config.toml
d_expert = 32
activation = "swiglu"
router_score = "softmax"
routed_scale = 5.66
balance_loss = 0.000193
balance_bias = true
init_std_router = 0.013
tie_embeddings = false
beta1 = 0.9
Below are experts of layer 4 (counted from 0) of a mixture-of-experts language model. Rows are named gate (a neuron's input weights, with its number), up (a neuron's input weights, with its number) and show model dimensions 0-191. Each number is 128 + 24 x the weight over its row's rms, rounded and kept within 0 to 255. Numbers have three digits each.
Before each expert's rows: "mostly gets" lists some tokens that are sent to it at least half of the time. This comes from a sample of Wikipedia text that the model never trained on.

# expert 210
mostly gets: " km", " metres", " Big", " ×", "⁄", " mph"
gate1:100135132136131133141146182124119131150183161138127074107148128134113139135102096138112088115122154100120125137172107118188116146110125124105157133124098117143095142175123128177097145131131159123137125121137110141134137107134165136139132095130137122128129160118074092137108166136154156095172174122109123161083132137150152117146138111141121112128147112121139173175182090120103119146170096097122124082134186107162118094133122105155130110135144141143112159131169134135094177121147135108131171141157124102125124170146126131118175109133137126107135159106179150165146139152125090116
up1:143114179110064125119184108093100126144154164109149107119112135137121154114111084177179130127139144156165152123148173110114123134146100119152094113131159150090134166123161132100115134135101113115122186107144094114128101097115186080136128159128122139130148125144163104154109144128144119115074129162142136119124120163146131153161102140070126194143123170155145111125132134108099124108129138156142138155117124082120154142096131109138113110125122116134130144164143162131117133130123114106156109111113145176120135109096124098121121156138098149081173130163115124100115147151098122119
gate2:148086137145133092119148148109084102110122129137128103148140167103120115126098118157133132137081164134090138073143134145127158120127128101138132133161142125130129117130108088161145135126110112103132081112131114110147096127145131154083135126115118093108124123133131164126123187193181094124160148130184165166124166082153149102146142110093160161164100105150162138101109127098131147139132138101148127099082130130108098157125117097099136109119121131133154146154138129118100152147108135114157128104107107126143130128158149103138130120112060159184128179132092105133133117106082145128
up2:105116161159088154138134136074097085144155134124084121149137117152151098104120139098153145115129129133122133127171103128132129120165171108138137141083095095125120130146129097136134135110172147177178101138115159160112124103144104152129137152112117173148129130112134136131099107140086124129099139149118129067111173109169133131138154141143148158183146132131131120157118135129141109124100132138121131128116140173114126099123104115078107085090135129136123129126096121114088168145181098160101127161118090132118137155201134150172085135116112119113141103138178150137091108150125119141
gate3:100139149133123143114137174156117139128157114172122116087191126153112119137114128127117142106155140123096146112099150100182114123142118141079127126160135165127152114114155157118066141127095104163156132132106117135129133086113135123145141134170181170166140073155119133111119156132127128106124140145133154168125112136154139113149077146106143116115101152172134155120113170140150156173150133119128095101164180148100132116104106157134095136079119117122185139115155122120103111111126135169143144098148105101152144152146118142158076165116146111147100143119093131123157100115149121135
up3:120124153164123160170118146121131122151171160116091158120155108109153098074106121158136110136148083147110135149122130128149101139138129160120083133113107126139158168130122102151130126144112134117151136139111108151092157139143107166192127113136094175105138120116134108135136185141113164146149155125098181163142152137116094101127096094112153136102147183102127124098088193161134133125117105164140106146135135114130137103119132163165093122118119154155130120117169126167133133107113110144079115139109150083188126155138164162135124130100145111140111105133134111112154152141157152111
gate4:107113148139153131179117150155085117098135131135120101104108127143130149132146172136121129070107188103103136127108126144145144120135113124119159145116133149118130167158132135134180106167164120185145116099133127126133129101138167168134157070118074138122081114164069099154129126154135117110158162107113143138122142112103129131129125095125126141122152137125127109156112180129132148134082096105121095162138137105098160153085125098132084153161133107092115158120123139060086109131157117145110131100111105080144141153124126151123140160134144125089106126122113141138109133104117154095
up4:158130166108108154122108126104084183129101163099093160112119143153157103117105159116122120119097149150129178174092105124121150120149171123094126121110128126131173136163136147122136156138109128106129143127100110119102143092145122168087122138130107107144151098108138116153152159132163122137176108165072109135162148170196138143097141160095118115127105148131143186069161111131109149149068105124122127126126138130156091082135122119096126098161105137098127120146136140138110106154156153158122111124121130139132140150145155144133158160096111142120154113124091132096121141136124161117
gate5:100155081145108159148104141145141112136106133120127105110134167108144120125106052177128153116119166100142114124125144128150151122125110111133111160132156138150153147139096119118096117124125125111129181093129105078106135101142142147144189110115129135094132142106124137139141155142102160112113100140093151141099131105085173155131099089156111086128128148157107153127158126144117120110134146117149141126162129096170151140109135138116155122059122138112102137136108100121100156092101153116104097158166115163124138145153181149091114130167132085158139167154138174163142106143152130151
up5:163145106165180148139152106128099141070120128104195134170121132145166108093098138114134104105114161110128102117149140156096138127125138150147087163171118168095160163133155122097138155129155106129118148128146099125130117113092137131172150113109137125092157133134156148104149148173113161115134110118143149158187114164143151146137122092136119166127137144148125127153100112149142092118144130153143107145166088126129104141116151180138150148181119125112164168088103138128174099138141120127176134117115091165112135130105149147179106126140115122153142141140118115133117138098143101153
gate6:125150121143124144172095137187144107089180117117140129116162166098137091164090115146111127117126093122127127108076106087088085098090144142122140149161110112102096155136134115132093156122120135148081162114122129126129133133150135116174105130128183136125151128142091112121124102139118095137117151113153106134133149148108162140135132118104163145106099152093130130162111111105167147113159178107123101164119110128132141123167125150164086126138143152130133149108197137169115111134119104129143128156108138137119144097128138103137089135095122090120114110107106095065166175132112120136
up6:104111164157144128155120103153151169128143125140108105144170106129127117173102126089112123121123146149189141160144153125151132118138087157092089143151132133121158140110095123135187176139097078114172160082135139134141129111136140117120162123153132140121139117101118148122153151131089121116170093087120180146103144133137165158084158126114152106082113139096127120108105121132160134169147148121093116147103159132095118142124092124113073128127156115124140130109165117186085133098102104129154149132121152111097123130110108103123143124142116117133085112125150115110154151103120163085
gate7:126167114094102126114110137126146116150132140137085138146166117131086127157128133110118149155160147149127141154086145104106118171133109138157165157110153149136086109141134170134132171129131110083144108100138141119087153101165153113126112170137128120125117169081117156114141114138108121136152139111118127096126136124147149096093140176110184162168133136135122144127142135134117152127141130116149087124126129113179100154160151102146149115068068134100087120177131135130133136145123127141116173104152148159058125163111084157136146101145092122107136116112147116106094083121140107149
up7:116131096125128121103082149139121142092105129145117126134077103128148092137137150119080154082142212129100131160176069128121162112123136128130172112119145144167129155158122130134118118119123120130154137080146142123108078110133112105121113164102144165151192100135150109147100111129160124169126123125144146125135147140177110132114103121073141140144125094106115119088134119113173112118163151117154087130166107123107121105113150098132099123109109116094121112135103087151145159085127129153177125112146122122109153152080151147135131129074150134142161140133108136104105142134118122123
gate8:075129161121145152134111137149112124129058116110106110080158120080101128094097090137121140094136114093134136109171145090095121059157107107132120134161137145122158147128093106205134046103128122129158137128121107120130094147131115173134116099107098131161128158110122121099116153104154128113123164109111140142119087151110106112176102090123116103143132097101131119131150158152146141142137168112155106139149121130095117162104143130092144114142104124108107107152113134126118115105121141114096103161130110156142158120111148169156121150126096124118079124126139134123159132141141155127
up8:120101157124108171129135130116114101115146101122155099122125126129123152097107160138116139134131156133163141141131128131152114108119130191156164095160116130102161119179141174131154085144161127163103150152112113122145097127116166160106170097143119095135132122105134115106128157139157131137116116142118091121082164109150143088124126103121153154127137171128060141108147147166096113168139127129122096138137136130124102083060089105095113162119135138134177151126143139182130110101165113143156158124162152120147155129152149138137156111118125090077105146114098135147150117108118089098
gate9:094124144111133091172160137132133122093142143119119109123139143097109087147093143114162103099126089148109182158127108115148141158089152144141141077141146101182172153143104086108065118135071120164115082138159101119138120102127129112077141114150161097122158068110084130131155140119096103155170140124114110121098134128094152139097144138130127147120129127119103152115104139139183131153153116110113145148163102140137148145150135134175127154105105136107124097104135119097142169101142161131145145101146112095141152166124135139131110120119111127137138106137147186122151109141142153134
up9:108165129152147085100135112123121130110125176128128122131141108117179134091128098117125167151111163147098142117097132144128134173144146102186100119132152166143093117144146152102118126115122135113137094129129147117138086111132121130098156127135117139123159133159151085109145082133151093182088073121134127155115154128123109117139095157105106174158157124122082099058162131146147134107136183131144101152135127112142111129116101085116191112099102131138121108114134103112139137155118142118154102129102099130065163150148105118141114134141124121127188098125128103125109135119139117090
gate10:078103168122137176126117139152105141098136126120098101103156133129114130148127139202090165121110152169124124179135121099146116136122153165125096099133171149111126104152138141111160144097131126128134169107121105143158166111150151150130124066071127130165139120123084125160123124140103145144100107164172120132111117125166152136129164118075090135112097150103165144088170135110122150172110150118119124140151122151115121116152138120092117122115118139135133118147136135113116079111154098138088156130121107149145109134134141110089114112138098135142109139114164167113116173139163079113
up10:110144137142136044134188137135124095140139130118131138184123122144110111131109129147117123087124102130134101134128094157154131153055150129132138151121159159104113117134092141142119135101117126120112137095139152113146084146144154171151104153143152121111132127170163101125119145099171121162139134115126105123157134139108158135120167109137116139119069145080145132142128094115101118121110181127126116118158133142129186169071139129153121092109098142084126146146107162131126148096155098116182118155140100112132096149153135077101145158159108117149106133124169114140149131116145143130
gate11:103154100099144124110132114171144174117141147156160111102150113118130120118133116109134108126114155112138139161125097106129158125124115097131124090131114139080205105145117122124102176101102098096114138102144117178092141108153087090100102160141138093161108178151131163101145135115159093118107101141146146140134131141141101135138161179136129077124088101107111116128141144084150138146099117129128137130121091162138149156128096161090125112095143151135101126158138099134134086127140189132155132109094131085087094139104133124122136138152136126131153150164149122105123143169167145148
up11:142143126156149135096129147168126114133122140133152132123184140110101078162136187196142139127140089106148103107121142136131126100126111097116151131145151121148092159192131114126120095109133113115112121164133104174110128113159128112098109117130178104128135121108099157164102130132178123170146142144115113121135118116159113112111129106141142145128118134110144163177116153156122106134144162147092109098083159110136134084115124149119053138129136156148142122157134163148153128116157126134134108126143157154173109142144131098118112123086089101194120096132138155161121146121161154149

# expert 79
mostly gets: "ş", "c", "heim", "mb", "pt", "ç"
gate0:128147145143110105135130157121119131135102160131144124113127098143129127146119098111120105124104130116115125129171116152118111039128134077127117164148144109139128151155132120123147134145145132143106103128147131128143091113141123102169105116136097100153139133170086158148153110129103101124157101083133132122153150089090132130133127137130127072148119124110107102108091140125154156145141166126133118131132125107220113150095125136154116135098200154119138175084163126132127126072127119149156169157132117091175156128111110101131121131148071133153149139124127161118070127131168121137
up0:103118123137068114132140092102139135154132133135103143199141162127080127086116160133099147107158137111149165124114142119131141116128164124143140114112153149129131089122132118112111094114087124090136137106092104133117119143142144122141108100148097132116149125094104147149107130094143104150095151113155131119142111116132116135164121127119116163089158143111108134109145143127123116098136110137128092125153089138128168161155138171063108138191137144152145159121171138073130126098125136139132136124119078170145175161097133140078128111084116078140142159154165129073147128093130144130
gate1:139159117135134124127127136156135129107126101152118140129180167174146131173137140143101107137121122150130083131101140147155135139114090118141088127161204155163128137147093116139130141115180091167130081145113142117166136134142124111115108114130133138099159139144126165151117140117173079165157125145138143120135131141107121149148168150130150144115136157150089127123126118097136065154107166092096096139104119133133086087101136148154138108125113117099085107130108161149119101116154090112172140112156166100096132141119132123133124085120156146147149111088154113156126116082132159083
up1:116137139154178108153126114131105091117131110113137165151146158102120087132094121150143146129166137132148114133080121111158139120135108146154150106131112119146110119116168162110165110166141157153086133137086120174156137140154193129143130132135143177150156119127129178119123111140158136110107118078153111121172127072097127128123120129107132134106174081110085164141104146124127159114140171063135148152130076128120132118107147087068147129116131137144139153100142149129122128113124167152100144108131098118113138098150171115116143102140170149099130102162100123152130103143117131149
gate2:067149084107113147168124138133117109130128149156144126084120111141130110124129109131112120145091153126137136160100144079156135107129179118135097129131119078102148159135121145129091135116116106122099111134164114127097139113121142139101099141161119163097138068151112157122109098163102135166125094131139097138110100115150141115123157179145159112153112167080131126119098095142117079146091112124123147139120141136125103079147111115106110114151125081084124084115115126110085094100107149105104111105110110173142177121098155146135143166106169109121098096113139117123126080147148116138
up2:133153126121192109120156127126144127142136108124151114129056110095102172151129142077152144183147159105154123121108124132110128101150126110116101151125149135108154133129145144161105111153117132091144177115133155116120101144112108127129133123112111120170111130131131122096119140161157101146162182152105102144072122094167130152105147124103141156138123134124133119081135129121141114087126117137098115089121137084072137104128123153146100123115132145118115140136123155150149148112143159131133129107124157111171179120122095129124153174121186153086143160062137114157133106110165091159
gate3:095093156109122145109110131136112137130159136106115126113130136150126137116153136153139147116138135170135117192135125107143110091154124157105131109157098127166146158118114160114098149139136135146088120163122124139125164098146148179098143113126138164097116075156099106123108136114109163111116071135123139117144109134211111137166110134156149106113077103190148137156115158128106132147115143119167138130156153159189095074135097113099139137134146098104134168116112126132158135157108105120164161140159141137096121120138165107104146097118167131160112100138113128144165119141133154117
up3:082140125154096098139142139138125113163125108128119127140151134128106131124122093131117135119139136139114110147139139103100108101106135072112111127131150128125165129134182122127143081099104143087102143125108112093133123079107141131113182126136106108118088157114138118169110154132156086103111105177162126128092103094131119137130162125149154157173169115096158101152143154128083139119125140138134112094107097127105139116157094128144116131103129155148135139111116123102093126127147121144091103145085108099201129111135096167130165180082134139108138194121156146173123108131157089138
gate4:127164151187111118122168117163147108106149168156147124148083150149157102121132105131124120119154138133118152122136145109135136147138106100122160120152118144139133155124113133163113124128175131079097134098102126151113111165150175134104168094136103162110114084136129118161129136143114133133154172147147118161149127113182157129161107164133078098121113103129124067166101111149129141180122152135140095138146133161152159170118129136117109139109088079100141123137142175154128181158111115091137166148089146102146141163105138105115131132100112152117114144128158108134162132111129091108
up4:142104099128133137126143151127130150116166149106173122084159114118118144083129151172128135154130148118181170100097132124082164092168114145137150138139112126132118099142097106156118096106112140140105105158146104144129082132152126135103146141119113104151088161105103121159100152127143154128076110124133142107113163189134118123119129149132122126138100145192135129095140103117107093081115134134128123134176121106110157126108108153122131125148111188093174134157145103100117160141130141143154118127109133116180122130107099138129155096084110124114105058149096107093130131147146152101
gate5:115149102153128112133139167139125123134100135145118111112139144089141143133085113099113106132135123119165131167111159138121123135114075120100118134063147156089142107140154115069103100107126118142126115141195107151127091073127178080114116144162126129138126146097090145143164176161131088113076118137111128113127112125146121093126110151119137153134152116161159118123070135100158131121114120108118146123132134122153104094158087158148099134134140143133111122085186128097137102158141088099159093160123140144122126116139145125147130141073163095126130160103136121139094122148156118144
up5:114094148137102091108159173098184127117158129114097124117148131140128107158097117155112129119172108148130121153080093110130138121153101097154122140086125140114130133129154172129148155063148086119123105122150109142165101193160161130099104109106104099101126145109072117095101104119109123115158164133148132122169101129135135160114127146135120081081167133148090139099139102096115145135163157140118159152098134133155140117133178134154151151108147141159146121138153115136130150119114120076136162135151135130083126135117127093138148148126120089151135116142101138121116148123096080152
gate6:085185136117132124161147161177157134152112155135088146154119146092125114131109101139132131155092184163117115174115133112098183142135172153132138134103136138127176118131147165134141094120130139101112164145141118131117095112143140071136136158151149127142123148127111154102110146170130101130133102163155144128127119078150128103112156082170128160114160088133118104167107105121169158177111116155140113115134129101120153130103148115093135159110136165108117140123110110148098149150132143151104169131138139111154165100116126158139133149100146154119135119093177155131165090162153129115
up6:055121109104104114107081157154109129133174164205106191113124153089133121171105108105108141160151121117113147138156145139104100124125127131093130132126133114073135125128114132057120113119106132116114130155122094139162129126148140120154156129161174122107096150131133126140168151147161172103122090140090104128116131155150105131169128152165145096154132108108144101150139078142103089133113112128149127111077117134163128148152157120109117156149148123150130122120139160105124116117138147127172122093129151110135119119133155124145101131115129160154115174110128127176113082105149130138
gate7:067092131140169143121146129148152144143122169114148113121143144165124145110121166127169116162151119127126139145174151108147146123106129105113070118113154140139122135154108110122176078131116144119127111110105117121095132109104135100110108143130153120115134152160080157118092133132099148115171153107149150080188095113104132102124160079120113130143130133151130098083150153151174151163152123125116131103097085080116157157093151130112129117119161142132154139105127112141157135113141126136107178123109135111145090136151163122116144166128164148091083146122164110114132145067121123107
up7:104120140158117107156127120137111110104150124132197134114142108124128110115137085159130102087111135159180119092110114092177159120117088098170118145121100125123147148145093113130138112119163161178158109117130138138116090143135135068133173090147120156149114142150100092100157130076124148108169110140098155150100108129105157129169118152077138101121137147139131150162159138117101139105140135109114148108131144146198121096126122108126161136136121119096140099111187130141128123104116126115123138095130091162107091127136112130118091117136133124173137176104099117125122148087118132127
gate8:120122125120116152134061142142132127146088130095135082161109143122139125135132113142143131123161123127154130119109117098129162091164163129135184086153131119151089088109108097121118136117118139140077119149144123162081107155131060139120137085138106135135133133126135146135135166173119148147151147158152131118117137143115101170135134140166118130159125130107130079166115135185158080132088155137152098128108174118122139148134128136146102125130130122088167134168126125128144153103092114115193137172147106127101104158101110135130110105118092102125134125159181103149156154157122150145
up8:126145136141152117112115112137147102120141145146151139122145097083143111119136147054154176143111133126095139145088118104090145137106121154121137144136132107074145134109134165128133192113108140133161122130161107153112111156109124121104142157118120068132110108126145105093151141134099130114163136133133114135112111139149099120082112152118144081123131136137123091164148113100133118108159122158120133126093128146190058122148165127120135156093102125139137091140075132186133155129119143107124138159155103111151143137111165149111112167082130117184124184087127145144132143116114119148
gate9:139094124093094151138157165133123092124127128123162157118112115114131094143151147164148100123157145106132173132104114135156128103088138115129115105126120155109153071160132143134130152125141155095130100152104119124134114168144110113134085156119122121120130182175124118093146155161146117132180139140095096144119144191119131112107175100094080133111140174141132133115156124140155139134094130106140086105135146145158130155142059152144147141143155074114140158097129153108104087114142099155145134133099119112121170135122129117147120143135117102087089066134156101133142129146144156114
up9:148130150148129109129138095106160133115138119104126134105115119150111121166135142135108128083100152116149102158116090199126143100133162119067172107141123104124110106140121093147149136141150130125137124084105107121129118150124139158092123082132105190108140124145107129114165117094129169123142094116174111142139144168083154129171151140113112140153119145101165159142134098161110098153140155109122154120123111112154081087110137117122146145143082132130145161104095114141148153173126157122152124102146061134115068111099125095087125166107108107108128121167111125127121120097133125138
gate10:120115160149085126131087121126187120116149088109126131118196123126103110119131111146136164094087128122147130147132145121128117142186084143151174139137104112152150189122098111153069130104167121091111126083131111096150129150078103163130112108109101126138145134113085094137091138123112138129081129122148165140144136154119129104126123116057127154105113130151123148134129146119119119117110123106130119156167134157099125136133115124112164122171146117086123123128092103148129111159151117095172148127124140126112126091118140108092111134143106110123154107130071096109144132079118166107
up10:134118093142079132091103110120115140134159124122125179113116149105122139132107120144091105110133134119194113133083105124116123146125108118145100086141116170135123128163101110125111157150159141137128134131113150129099128162123139143195132121148117129086151118148143139159179137138134139134156152182116137149131134136105156114110134150143115150113123136094139144161126138125113143084093131138066144163121131098132138107131149161098068144105095090142088121129107150131119107161141111103093159137145130178122148136103162131115109100131106125133166060107135084156109171149072112161

# expert 209
mostly gets: "mini", "bi", "du", "iti", " Lanka", "ami"
gate0:116131068115173132141102095075143125137092145167098165122150153119139113140143078115122166127123147122104150144176136126152128113120098139093113147129106110101128094090136123106136150150151112108170141154136148126173105107126113085103111146169118151127143111159090172139162174160124112152116164111124132132108125126133111113143103155073171106138109170130151112146122109131165147105126114117115142152124116154074108114061098149107126149148171142138127122154100108120147116121158116112075090139141139130137117124101137102141143145090123103105144180125146109120149092117155137161
up0:061135104130102148101103198096174100170115116168146141119097149126118133087118124120091133160148135118155149111133104147118117106116098139108166137130127111108146113128143176155109156121111146133161125132140120140082129139140105149135144096093135098126124169114107098122139123150154157149184133177142122175104092151170125099114093148172153130150134136152124101105112128149112122099146131144117158156152118125147117138122160124184132141129160131152109141131133158143182139127150112129087139095141151149141100135123154108139129091098100106166151099145118151125170083181128119125
gate1:163135119088138102125111098160188128100122148101105134155159151112073130156137122128179170108132133136127122137113136135125149138155165083110087122136110137145094127149109082073127128130137109141105147162145142091136159117142146133115134139162141121144143141169140172106133116072129121135138121148136162104170120164128129178105135158107142101100143104174141126154126115117141141100138135124150108111113114115132116130139161129158186135129110107138102163098101093120124125148160110142127088129141139172100138119137052095090171109135105113077113113126132081120110134143155143153
up1:072135108098118169132155133114155182132105143159151163146134132097085148110136104104128128149122131106161101109163156164110109131090093153151109134097111158104141137154121174141126136123110115087145162129150099114164144117127126132100129129125121141139127141100144089139122145120126130123146119170114125107116071100141148137137166148114106108146140125128141128152128120123112025101096156133166095137141105154149102161102116099140121183197142155135138119123133145122138119155114086108122115146098110113178145153123108096110125121127090115135146104120120100156169120136083132091
gate2:125129086131115140135150149103137122177095137133153159103149115135139164122110164135149131144128111098101099139120072124141126141162125157152157123135113117098118165116138129127107093143184145102141118100135159117107135073119106116167127103124101106154087130066145119153129151169094131138143107149064118126077145103089109123112096192119120134174118121099122108142098121134111134104113120167120147155126112131116131084095131132169145120151131113091140151151153116180140100087128161116128160142106081101130100099097149123097142102145131142138073113116135152156146132125109147140
up2:113134160147079128062123103152114077073148132150147134136124158112138130147139115175138114133163127111102122141133122149116144125118134120132094122070126149154139099104111103130104129120105093121143134108111144104124166153135111111141168170098115154143140100150119151079100117150115120110140121129180105148124097136114170084092131093148107112146084128137119121128138156103121124104129139142129142097125142145060128108162136141136138143131152098133142139107106107111107168160130103093086066128075118109132084150107114161107126141143143092132096138145082109114102129188125147150
gate3:119136102115109122144126120134097106136094141141174161140124149129103111132147148133118139082168127144107112102103120118125124147128110164063133107149119124140172136138130142097104102150143127098121127127107124128099132156157138138114143109149145101161124180114155178137167183109115117159115162096139144123133132124103113126097106097112129159129097123141147134108126108161113143090173056122142118158147127082139100137079162113117138126117129132130138123134109109172139104099113143149095131137188157101114143135066152117090132156085109159152121068136116158168083142124130130088
up3:160109139130200124135088078136126098109127141109160096081129122148135124125118087121149127121137160157175086066138112145096131104091148119085108104164122132152136113156149097143142127185152097190103100166117136166149129109127075099137137099134101113144111129141152127126123155126101127112103149142131126126124134119136104103151116117092121073142073117135076172084143118134155149137150106102118164125126145110142127138118106159146168141112105166093152162096153114117116132129120161138131097147127108120121119100150144119120137161145124153109134173131123119127108146136089156125
gate4:144166136100164107119105171149104137121144123102176110129149186133137137162109150145182162085138129172121093105125093128160166144130173143077092123111130118121120129145146116136129113119133119142124121137122081127118140100115144145120138150126138147110126117154127135117117137133136082140130120121134091109179158135144159116149126140113140119149145154148112153138177125094090182141155115095162112088130143158151145139110099113157149190119152126142164172134137171155114151140142112106180099162125158157122134112143092125137078080150135095154125146111125126110101141087111170127
up4:177118108177143137123129135123144119161123083138099128146131152137114146108160154134081165121107126147118129141149145150146164102130156186085101154100129126164151099085154143090146120161124112115142141097155117091159093126096118133119139147064138118133111125121102176117134116123166121109152146114119096140135137130179098155145170183097125140117142087192106135142135123138151117090120123104157160113139165125118093094142153103151154104129117163124112152115133121154158100155138096136137141170128115131146097113138122103144140105138130157142155059091161112106129137115123140127
gate5:135127153089123117145088163136104073121101133099116166117155132043118105103129155152152107123126136094086141169146165166134139115144123114112151158115102176122126082156139152119168118128115138117090121135117147117112142140171157115116113121130162131145127109134105143132151099136122109116151113127101159110115158120128120102126145082091150091148107089172130142125106154199118105117132155115101100097077114118114116112129151172160158142112121105117106067114093135125130092154130131166123145148135140126129153139131124102177144118125112113167136108162112168137120123158115162144
up5:123137147132115130119099115144150116092105142124153145164157165102101154138088137120173090132117099156118132124135120155154120167112161144093141170119133117085106098148154115145202080142107142130128100141109110111121131124127113160103111161154161133142149086170097136134145123131167138125090120122118162104152113119117102134113111128106091091072159136119140144180158162130138116145157091096105176088106101106137132111131098139114105144151099083144143103118092137125111142154128128118155133108174158103061145145136145131145122179132121112143132106165132111126109125083130122106
gate6:164146133118134110143140087170120086148117198095090125133180132128126194143111129110100104128123143104131124118152118123119105128164110108105130131129122170130116134124103093121143111110171120139123109141146186107127126136106145173116171123140159114143145155177106139119127186122141119127105130140140143127095065132099113094130116156118091106101131111151152139111133161155165132116106103082108118108090123080120090105132115138078130137094133098089184127107109135099116095169104108155089165117101119125135127138164122146139119131098156150122141157151154131141109155107124137136
up6:109132131143128103150117145130189138121153162132079165122168109120156114067132099109134135105120050131160147127124158118147091101141136136180158123133120130138131130132148116122113152133102115160125100134100125179143135131168157122193108131108118118127091138097177103148139133123121149128098081125087120094082111133162134119149116143130100152101172140095136106158152114114090119127159095089140094121152143134139120106161157130112160136126128151115124143129118153132139148138154111141134195119106098095153100112116141127136132143116139120149164131117152172175115067119130137134
gate7:096159153108090107177147169132136114115136106138129118081146145124126118134134088116144108093172106111113086162100110104108068108117099167170170127133143152111110138151129141131144130101123131097130069155127122087143081123125114156106118116094120146154128163098111159116170107121126137156137133148105161122104101134143107120156126132130136166107100137120125111082117162129143130136149082118132112154126178182155084165112132154099124123121167107103118097131151133133186145134146119129123144166134114147153137128112110123136119107108090135184101103132148174154152092105121154112
up7:124138122085153101108095143153152079133121121118126106145125105132087145146093106119142096126106119103100100103170117135148135131104123137115155132100111125163108132088120150100140114151168135112133093115117133110132102088133112134100150160078114126158132122138114112143103143127124102124165110092119113102118133085138149130127170098118132126133105118113093167076183147166139109143095137074106121104093103086163093155124119171119151093156138115119125131129079150105134126171128134100095123126145127157133111145142114136103146159120127098076161142086138122133089083061103144095
gate8:132113108152126098087111149162149123124089179112150157159152109150148143136107135161135139151139133121149150166131114130135117112119136121137116162109128189115112101130122123225093129155118140139153128120109105112089132177137103145152112136136118133106101143147137095135136104143131115133122130153111148141106092184130094161121106148181167130152063141139175100152106154172143066114116131163112112132153106120142114112091104148157118109120163170158104136156109127127155089121138108112158128126096130121135114145143146111143089110092098133135087120105109126143158106154111101123
up8:112129132132114109121107159144136116114153150094125095122092118121173111137113124175167107087152072141106132111141141117115116125118133116100134159078106102084119151103111098088115133109146144158127142138143132090148139134124143140116102177170128165145106132079137144167124146152127090117123124102132124113130148168120189126144125141137098124134135110135146148149115125168105138171127110130142135147154194154159123132145126111150141120139128129126169144167158095156124127124154090169121115109119126119110137088142126087189096117126106118174162081085178114120157104166112140083
gate9:138184140147125097116114120109115144095107137130152149138110091113103132120112157103144129137106127073163123151158175130120165130091103152139149153152139134149105160160155116142199133082127146160148116112135124104161109150127105129157106124131143100099126095105097127127129151131126132139129111143159144178125161138180104133171088121090145062140125119121118086111143117111130132105116141105109152147127171124124148138146115101213127107123103144110133127100121140129134121147101136080100127120171101103127126079157097145113159108092125107154176134136153141169127144102121119116
up9:128129155135135118112123149126087089094122084147121108099162098125095130147159150137116119111106168144113101156127102124134078145155134094057114105169107131154111120136129121135171114147117156128148096092099156153174091157107160137134125118104137071126110129093082109152149090145113100120112158113116152099092109111131099147111155091093173096155166155127101141124126148114119151150147159135130132141072120115139101147139127134092102106139143108128119116113117163144139126094126142105174121167105114153141090100132160171119158155137133129113104162123135089149138125088103148139
gate10:106127080123116115121159138053155145153082130121136117137108110142158124128162107093157190165091142139143136123088112139125153127110120131156144109139135066109142149114107139118079150124147135137089131151146124154084110145151110142131167167113121138103113159127119087115151171116094129113142155182149089171150126132146096120166110130145096093119121117138152121116094091107143117149136151125162142128155149139138160137122119117161126150102160120138099138144159083134160124116143117082114135112105144109122130139107084099180135099094115096152107098117135165103169133134140151106
up10:158134095147121145138176134145130138131177084083147092085154150114148153077116177145135161161114117123152119126115142114090147143149113101110072107116111123127159139068110132068122102127126099152132175152167118126129101144121145129121099137122134100120136144103121111140120139088128126114125141143152161130117135135163150103152131116114113130116041114144133124118159083138106095146121158126145116124160107151116131132138100125140156128102153151105132192138131130111148133121101156152119143122129177144123158105139124091132104135160173128131143173191158105130099123103121164134